Experts of a small language model: 11 layers.
Below are experts of layer 4 (counted from 0) of a mixture-of-experts language model. Rows are named router (the router's row for the expert) and show model dimensions 128-191. Each number is 200 + 30 x the weight over its row's rms, rounded and kept within 0 to 999.
After each expert's rows: a language model's description of what the expert responds to. This comes from a sample of Wikipedia text that the model never trained on.

# expert 24
router,212,229,185,226,180,161,165,200,163,149,172,244,199,224,208,152,214,183,260,188,257,231,243,170,187,187,189,146,190,203,228,237,177,256,219,209,240,183,211,242,229,158,239,232,202,207,195,247,183,190,223,161,179,217,218,229,209,178,214,227,164,192,211,213
What it handles: Articles and determiners opening noun phrases, especially sentence-initial The, plus the, a, his, this, some, its.

# expert 37
router,159,228,194,239,143,211,123,156,179,241,197,160,204,181,199,196,157,146,183,176,213,235,228,168,190,166,206,177,236,186,245,241,185,166,183,249,207,262,248,207,192,203,172,180,194,244,212,211,216,151,203,166,213,217,216,209,145,189,146,182,171,164,206,236
What it handles: Nouns naming a work or role like film, album, singer, director, plus N/E letters and degrees in coordinate strings.

# expert 21
router,208,203,225,217,194,228,185,189,170,199,218,163,220,143,203,233,201,198,299,184,197,211,206,173,177,186,185,228,196,158,249,190,243,199,174,226,175,211,203,153,177,197,254,189,196,234,282,126,203,209,176,147,200,220,185,139,201,165,157,221,204,154,181,191
What it handles: Abstract nouns and their suffix pieces after "the", "his" or "a", often followed by "of": number, role, term, -ation, -ability.

# expert 45
router,142,128,223,274,214,225,160,176,166,234,195,181,213,187,163,228,202,174,148,186,129,168,199,195,197,192,207,200,243,195,234,232,190,191,210,203,179,212,179,235,223,203,213,190,221,194,179,195,215,163,189,225,249,212,206,155,226,213,200,210,170,257,148,197
What it handles: Copulas and predicate openers such as is, was, a, considered, still and According, plus tokens inside LaTeX math and table cells.

# expert 7
router,205,247,150,224,238,206,186,191,265,202,220,237,164,250,230,187,238,230,142,242,196,199,244,262,191,218,206,163,190,197,210,222,234,173,245,219,181,212,198,169,225,165,180,217,197,213,244,184,180,139,182,235,167,198,215,137,184,277,182,212,161,149,155,166
What it handles: Small cardinal numbers, as digits or words, in tables, dates, counts and rankings, such as 4, five, 12.

# expert 28
router,214,191,229,238,193,188,231,201,163,180,229,175,219,205,192,223,177,207,230,168,156,170,200,198,158,305,197,197,196,225,213,206,260,165,161,181,144,308,206,214,226,176,238,241,234,218,263,117,136,216,203,181,233,201,252,200,168,223,206,208,159,230,173,184
What it handles: First capital letter piece of a word at the start of a line, list item or table cell: K in Kolkata, C in Cover, S in Sun.

# expert 16
router,145,204,224,172,178,207,198,185,165,224,211,207,190,175,177,243,172,199,202,232,252,227,280,203,183,213,228,208,205,204,174,211,224,148,245,239,182,197,180,231,197,193,203,172,191,230,232,158,250,206,179,217,182,213,205,167,230,254,223,196,189,156,203,163
What it handles: Opening parentheses, quotation marks, dollar signs and LaTeX braces, often in tables, credits or numeric lists, plus line breaks after section headings.

# expert 63
router,184,199,247,218,190,262,178,138,210,207,194,177,201,158,261,156,181,195,155,223,223,208,259,183,214,158,217,210,153,231,200,172,216,186,204,217,212,209,252,236,215,217,168,198,223,233,200,190,149,213,189,159,226,193,188,219,230,171,211,163,200,172,206,191
What it handles: Words naming fields, genres and domains, plus adjective endings like -ical, -ial, -ology: football, music, public, political, horror.

# expert 17
router,203,190,192,226,167,170,216,126,186,186,230,165,180,212,209,193,173,172,203,221,160,187,170,220,185,212,226,210,204,198,203,179,233,187,192,207,190,186,174,211,220,207,221,240,177,178,213,213,195,202,237,158,193,242,223,216,194,200,219,208,166,164,220,218
What it handles: Line breaks, especially blank lines before sections or list items, plus table pipes, row numbers and cells like MPC, Turnout, Majority.

# expert 32
router,132,204,191,219,197,176,231,202,175,233,186,202,233,152,216,189,192,185,201,212,229,150,151,187,168,266,247,185,226,184,230,231,210,215,222,233,205,226,143,163,202,213,155,205,198,206,236,222,205,185,228,220,170,181,106,149,179,223,185,217,176,193,170,205
What it handles: Head nouns of organization and place names after a modifier, such as University, School, Institute, Centre, Cup, Council, family, band.

# expert 25
router,207,223,219,156,192,163,222,185,214,197,197,239,188,228,205,138,199,233,194,141,269,221,245,210,208,226,216,165,174,195,176,215,205,208,172,229,224,229,220,217,170,210,204,241,188,209,238,221,274,212,158,175,146,196,251,176,169,184,173,192,202,191,175,216
What it handles: Prepositions and subordinating words opening a phrase or clause, such as by, as, that, from, after, when, while.

# expert 61
router,165,210,208,244,197,259,180,185,156,221,172,179,207,186,190,256,181,162,194,208,222,238,177,202,208,219,161,251,264,203,227,178,204,183,281,191,210,195,227,182,188,234,227,206,206,197,213,216,256,197,220,205,163,241,153,237,163,189,197,159,185,186,228,205
What it handles: The preposition of after a head noun, plus for, on, among, and blank-line breaks before section headers or paragraphs.

# expert 26
router,199,237,205,198,175,233,237,152,237,241,192,165,283,161,214,224,198,174,231,201,167,220,296,212,175,163,233,209,222,224,163,196,225,198,174,251,176,248,191,196,204,173,232,220,182,144,166,151,135,194,209,180,164,174,233,200,187,231,229,203,203,206,186,157
What it handles: First piece of a lowercase word in running prose, often after the, a or was, such as dem-olished, ab-olished, cons-ent.

# expert 34
router,211,199,153,205,162,181,212,155,218,225,223,170,209,195,162,193,246,226,251,220,177,260,201,148,209,217,191,228,194,195,231,178,198,211,195,198,176,162,262,196,209,185,159,238,206,180,242,203,195,199,205,176,254,203,186,151,180,184,207,169,200,200,202,220
What it handles: En dashes in year ranges, slashes, degree, minute and second marks in coordinates, plus and minus signs, and units like km and ft in tables.

# expert 40
router,225,165,196,178,190,170,214,211,204,199,252,174,194,195,265,175,240,169,204,161,188,147,181,237,161,214,181,164,101,228,208,197,228,178,220,214,189,163,181,200,206,187,160,184,215,189,183,222,151,213,223,217,191,218,200,189,140,206,225,190,142,207,208,221
What it handles: Commas after introductory phrases or dates such as In 2019, or On 22 July 2011, and sentence-initial The, He, There.

# expert 19
router,172,195,183,177,197,261,229,209,229,204,167,185,193,221,186,202,198,191,239,180,222,126,207,255,193,227,241,150,234,184,285,185,200,175,211,214,171,202,193,137,211,174,167,167,201,187,216,177,185,210,208,151,273,202,164,239,208,216,245,265,213,185,157,207
What it handles: Conjunctions and linking words joining items or clauses, mostly and, also with, or, but, &, without, alongside.

# expert 9
router,199,221,179,207,197,222,199,169,175,172,231,206,222,213,218,206,222,239,226,161,180,222,172,216,175,234,189,202,195,232,199,266,218,201,206,220,192,168,158,155,205,187,218,226,207,193,194,199,205,171,228,215,147,197,208,197,220,259,215,190,218,182,158,168
What it handles: Verb stems after "to", "not" or "and", mostly in plot summaries and prose: use, make, help, perform, support, return.

# expert 43
router,206,214,246,204,239,221,166,244,246,189,228,201,184,216,248,190,129,190,142,154,211,175,153,192,153,256,241,167,213,206,187,214,191,203,210,216,235,246,171,205,193,209,190,174,224,167,153,175,211,195,238,131,197,193,203,186,176,192,247,217,199,176,147,186
What it handles: Hyphens opening bulleted lines in lists and infoboxes, like - Born:, - List of, plus compound hyphens as in free-state.

# expert 53
router,177,137,187,210,207,172,192,149,190,166,262,230,174,174,135,235,223,200,180,174,166,230,160,177,175,131,189,206,238,226,235,189,207,206,145,224,221,215,196,193,193,190,205,206,223,215,194,129,254,199,174,170,193,143,186,202,220,203,244,222,170,191,227,214
What it handles: Isolated capital letters, initials and Roman numerals, such as the pronoun I, Group A, Triple-A, II, III, and codes like E05.

# expert 52
router,142,126,215,240,218,203,209,162,210,172,196,202,215,175,196,222,265,174,205,205,174,180,238,178,189,187,200,184,221,215,238,258,216,189,197,239,183,194,193,233,210,206,123,198,215,190,230,163,224,246,201,178,245,188,234,142,215,218,239,222,201,199,142,265
What it handles: Words joining phrases in running prose: and, or, but, which, of, in, plus participles like called or proposed introducing a modifier.

# expert 4
router,188,162,202,224,211,187,288,223,209,203,213,196,236,179,188,191,217,227,174,158,162,212,164,185,216,197,246,236,211,183,258,181,166,182,199,225,143,226,208,196,132,183,223,212,187,255,243,165,172,227,227,279,190,154,198,223,204,212,248,167,215,231,184,225
What it handles: The word to before verbs or destinations, modals like would, will, could, can, and line breaks between infobox fields such as Phylum entries.

# expert 54
router,186,218,213,223,206,188,208,166,197,240,202,185,255,227,177,220,209,186,159,201,146,174,220,227,211,262,190,190,220,160,221,233,241,182,245,205,222,248,179,190,183,183,198,158,228,192,146,168,220,215,237,167,255,266,210,188,186,203,251,218,225,200,141,159
What it handles: Whole numbers standing alone as day numbers, years and table statistics, e.g. Born: 27 July, Died: 12 May 1938.

# expert 59
router,174,191,197,198,225,210,196,198,241,213,209,137,143,169,189,242,268,217,188,133,194,235,224,196,206,290,191,277,153,186,161,130,214,203,215,204,180,154,242,124,173,185,225,175,231,207,218,189,176,213,231,208,209,190,265,198,216,213,173,181,214,235,185,166
What it handles: The article the and other determiners like this, their, each, both, those, usually right after of, in, to, on.

# expert 22
router,189,154,183,198,187,196,238,170,208,284,190,164,207,181,181,184,198,193,190,195,152,185,169,211,162,266,146,177,214,231,160,169,226,211,183,204,183,203,189,167,196,212,188,215,242,197,207,162,211,144,223,222,199,213,193,200,231,220,192,207,145,187,235,182
What it handles: First lowercase piece of a word split into parts, often after a hyphen, bracket or quote: n in near, c in calf, pre in prefetching.

# expert 14
router,168,176,177,178,221,185,198,176,178,235,213,181,246,168,275,203,176,181,236,180,214,189,175,217,161,235,171,250,198,168,184,245,209,179,202,220,200,253,186,126,230,225,275,232,226,211,190,197,173,230,212,154,137,160,194,180,217,256,207,187,176,188,191,177
What it handles: Personal first names and their continuation pieces in lists, tables and credits, such as George, John, David, Col-in, Jav-ier.

# expert 50
router,217,200,175,211,193,196,226,207,175,261,167,206,213,194,213,232,192,237,213,205,253,134,229,241,219,178,170,219,183,220,203,192,227,185,175,225,241,172,215,248,148,199,177,244,218,147,199,215,259,214,192,210,224,228,279,141,206,234,221,186,181,181,237,200
What it handles: Four-digit years in prose and citations, such as 2019, 1938, 1977, and the pipe that opens a new table row.

# expert 57
router,160,171,173,193,228,213,193,199,192,191,186,197,212,139,146,178,264,209,252,199,205,163,138,178,201,205,238,204,154,205,204,212,165,191,185,206,173,192,125,158,234,165,182,208,201,152,194,208,155,195,189,189,166,215,171,224,197,188,192,214,245,163,191,201
What it handles: Wikitext section markers ==, ===, table pipes and separator rows, and list dashes starting lines, as in ==Demographics==.

# expert 6
router,187,216,190,139,232,234,215,216,161,221,239,196,196,211,205,176,169,136,263,206,228,172,213,205,129,166,227,241,203,167,229,241,168,228,151,207,161,236,197,174,159,191,238,245,196,221,139,151,203,229,169,219,231,208,186,200,250,189,160,238,185,206,230,231
What it handles: Single digits inside numbers in tables and coordinates, especially after a decimal point, as in 9.4, 6.5, −10.7%.

# expert 1
router,183,128,139,199,232,163,188,192,177,230,227,220,166,123,180,223,210,143,176,232,168,182,211,199,147,224,206,184,225,236,135,276,222,164,230,216,184,240,213,223,215,205,212,222,211,216,201,186,191,181,228,216,241,243,199,202,230,203,171,252,177,183,162,188
What it handles: Cells in pipe-delimited tables, such as first names of people, three-letter country codes, dashes and zero scores: David, ESP, —.

# expert 35
router,174,154,139,186,205,198,226,191,218,233,223,243,271,173,222,207,182,228,192,244,146,169,171,205,187,143,210,225,238,189,201,169,215,189,153,171,204,172,184,229,231,167,199,230,199,240,239,166,217,148,176,182,185,160,250,191,201,198,148,210,213,200,245,226
What it handles: Commas and comma-bearing punctuation such as ), and ., separating list items, places like Sheffield, England, and clauses before and, which.

# expert 30
router,205,204,222,206,275,219,184,167,190,189,213,179,185,153,243,165,261,190,212,178,205,199,229,238,194,276,162,188,238,258,212,157,212,223,184,156,238,170,212,218,262,216,106,138,217,175,231,204,216,215,203,203,224,190,227,175,173,167,181,234,164,208,176,236
What it handles: Newline tokens ending table rows, list items, headings or paragraphs, plus multiple-newline and indented-newline tokens, and Meanwhile or follows.

# expert 39
router,168,118,197,266,216,215,226,166,247,173,227,203,205,191,233,250,214,144,151,133,151,192,210,214,179,180,208,208,237,217,198,252,209,193,215,205,164,209,194,207,238,192,157,228,221,224,181,162,200,152,221,198,232,236,196,219,199,213,222,231,184,190,196,181
What it handles: Chinese and Japanese byte pieces, LaTeX backslashes, and blank or digit cells in tables: 電影 bytes, \frac, "| 3".

# expert 12
router,158,164,164,155,233,152,182,171,200,222,214,200,247,169,152,235,242,159,132,198,168,140,168,204,122,252,238,208,225,229,197,254,249,173,182,196,210,204,170,222,199,194,101,227,233,196,154,154,228,199,181,221,273,225,220,218,214,198,207,235,163,191,140,208
What it handles: Line breaks and pipe characters that end or begin rows in tables and lists, such as election results, transfers and reference lists.

# expert 56
router,226,151,201,228,217,220,239,175,212,200,207,206,200,163,178,196,244,148,193,156,213,273,178,221,180,202,193,194,218,233,156,139,217,196,176,195,222,136,157,234,255,172,196,175,212,187,270,209,174,229,190,169,237,205,140,192,189,143,204,217,211,272,190,240
What it handles: Trailing digit groups inside longer numbers, coordinates, page ranges, years and decimals, such as 00, 000, 77, 30, million.

# expert 62
router,168,164,164,212,227,259,222,129,201,225,202,212,191,186,194,226,173,239,243,239,150,217,219,184,153,207,185,232,160,245,221,219,232,190,205,196,157,192,250,245,191,199,194,223,184,189,172,166,194,186,219,210,212,186,221,192,140,264,188,163,171,236,151,154
What it handles: Final vowel-ending pieces of foreign names and words, often before commas or pipes, such as ara, osa, ina, ova, ka.

# expert 36
router,193,156,226,206,207,235,172,182,190,187,186,242,170,169,182,214,277,216,199,234,235,193,182,209,196,210,267,238,159,192,173,223,191,213,210,201,202,205,170,207,190,169,197,250,204,174,165,163,226,161,203,179,173,249,161,214,182,226,202,179,206,191,194,213
What it handles: Word-final pieces of proper names, especially place names and surnames, such as -on in Avalon, Amazon, Wheaton, and -stein.

# expert 55
router,182,187,220,149,188,216,182,208,187,226,168,236,208,171,120,249,190,173,198,249,159,198,224,172,187,213,193,155,256,238,140,209,213,183,159,182,181,215,187,188,186,189,248,195,231,231,174,220,220,177,184,211,214,163,218,214,206,183,177,186,227,219,215,177
What it handles: Indefinite articles and determiner-like adjectives before a noun, such as a, an, first, one, only, same, second.

# expert 60
router,166,185,224,231,262,206,285,112,180,226,202,218,183,162,205,214,247,206,188,236,233,227,243,139,205,203,187,211,199,213,238,205,205,170,171,222,159,170,201,195,162,201,139,241,188,165,257,220,197,203,218,176,216,224,214,158,222,256,187,162,194,188,243,213
What it handles: Inner word pieces after a capital letter, mostly in foreign or unusual names and words, e.g. Hontama, Pious, Agincourt, Stribog.

# expert 42
router,174,204,194,185,220,203,206,127,188,190,217,200,211,171,247,219,245,223,155,251,171,217,258,149,183,210,221,162,211,159,201,241,210,183,213,227,208,224,120,203,218,222,140,162,179,201,205,152,220,217,202,173,167,226,217,228,230,208,137,204,187,183,154,234
What it handles: Function words like was, of, is, became, been after a subject, plus word-completing pieces like vel in Marvel, all in challenge.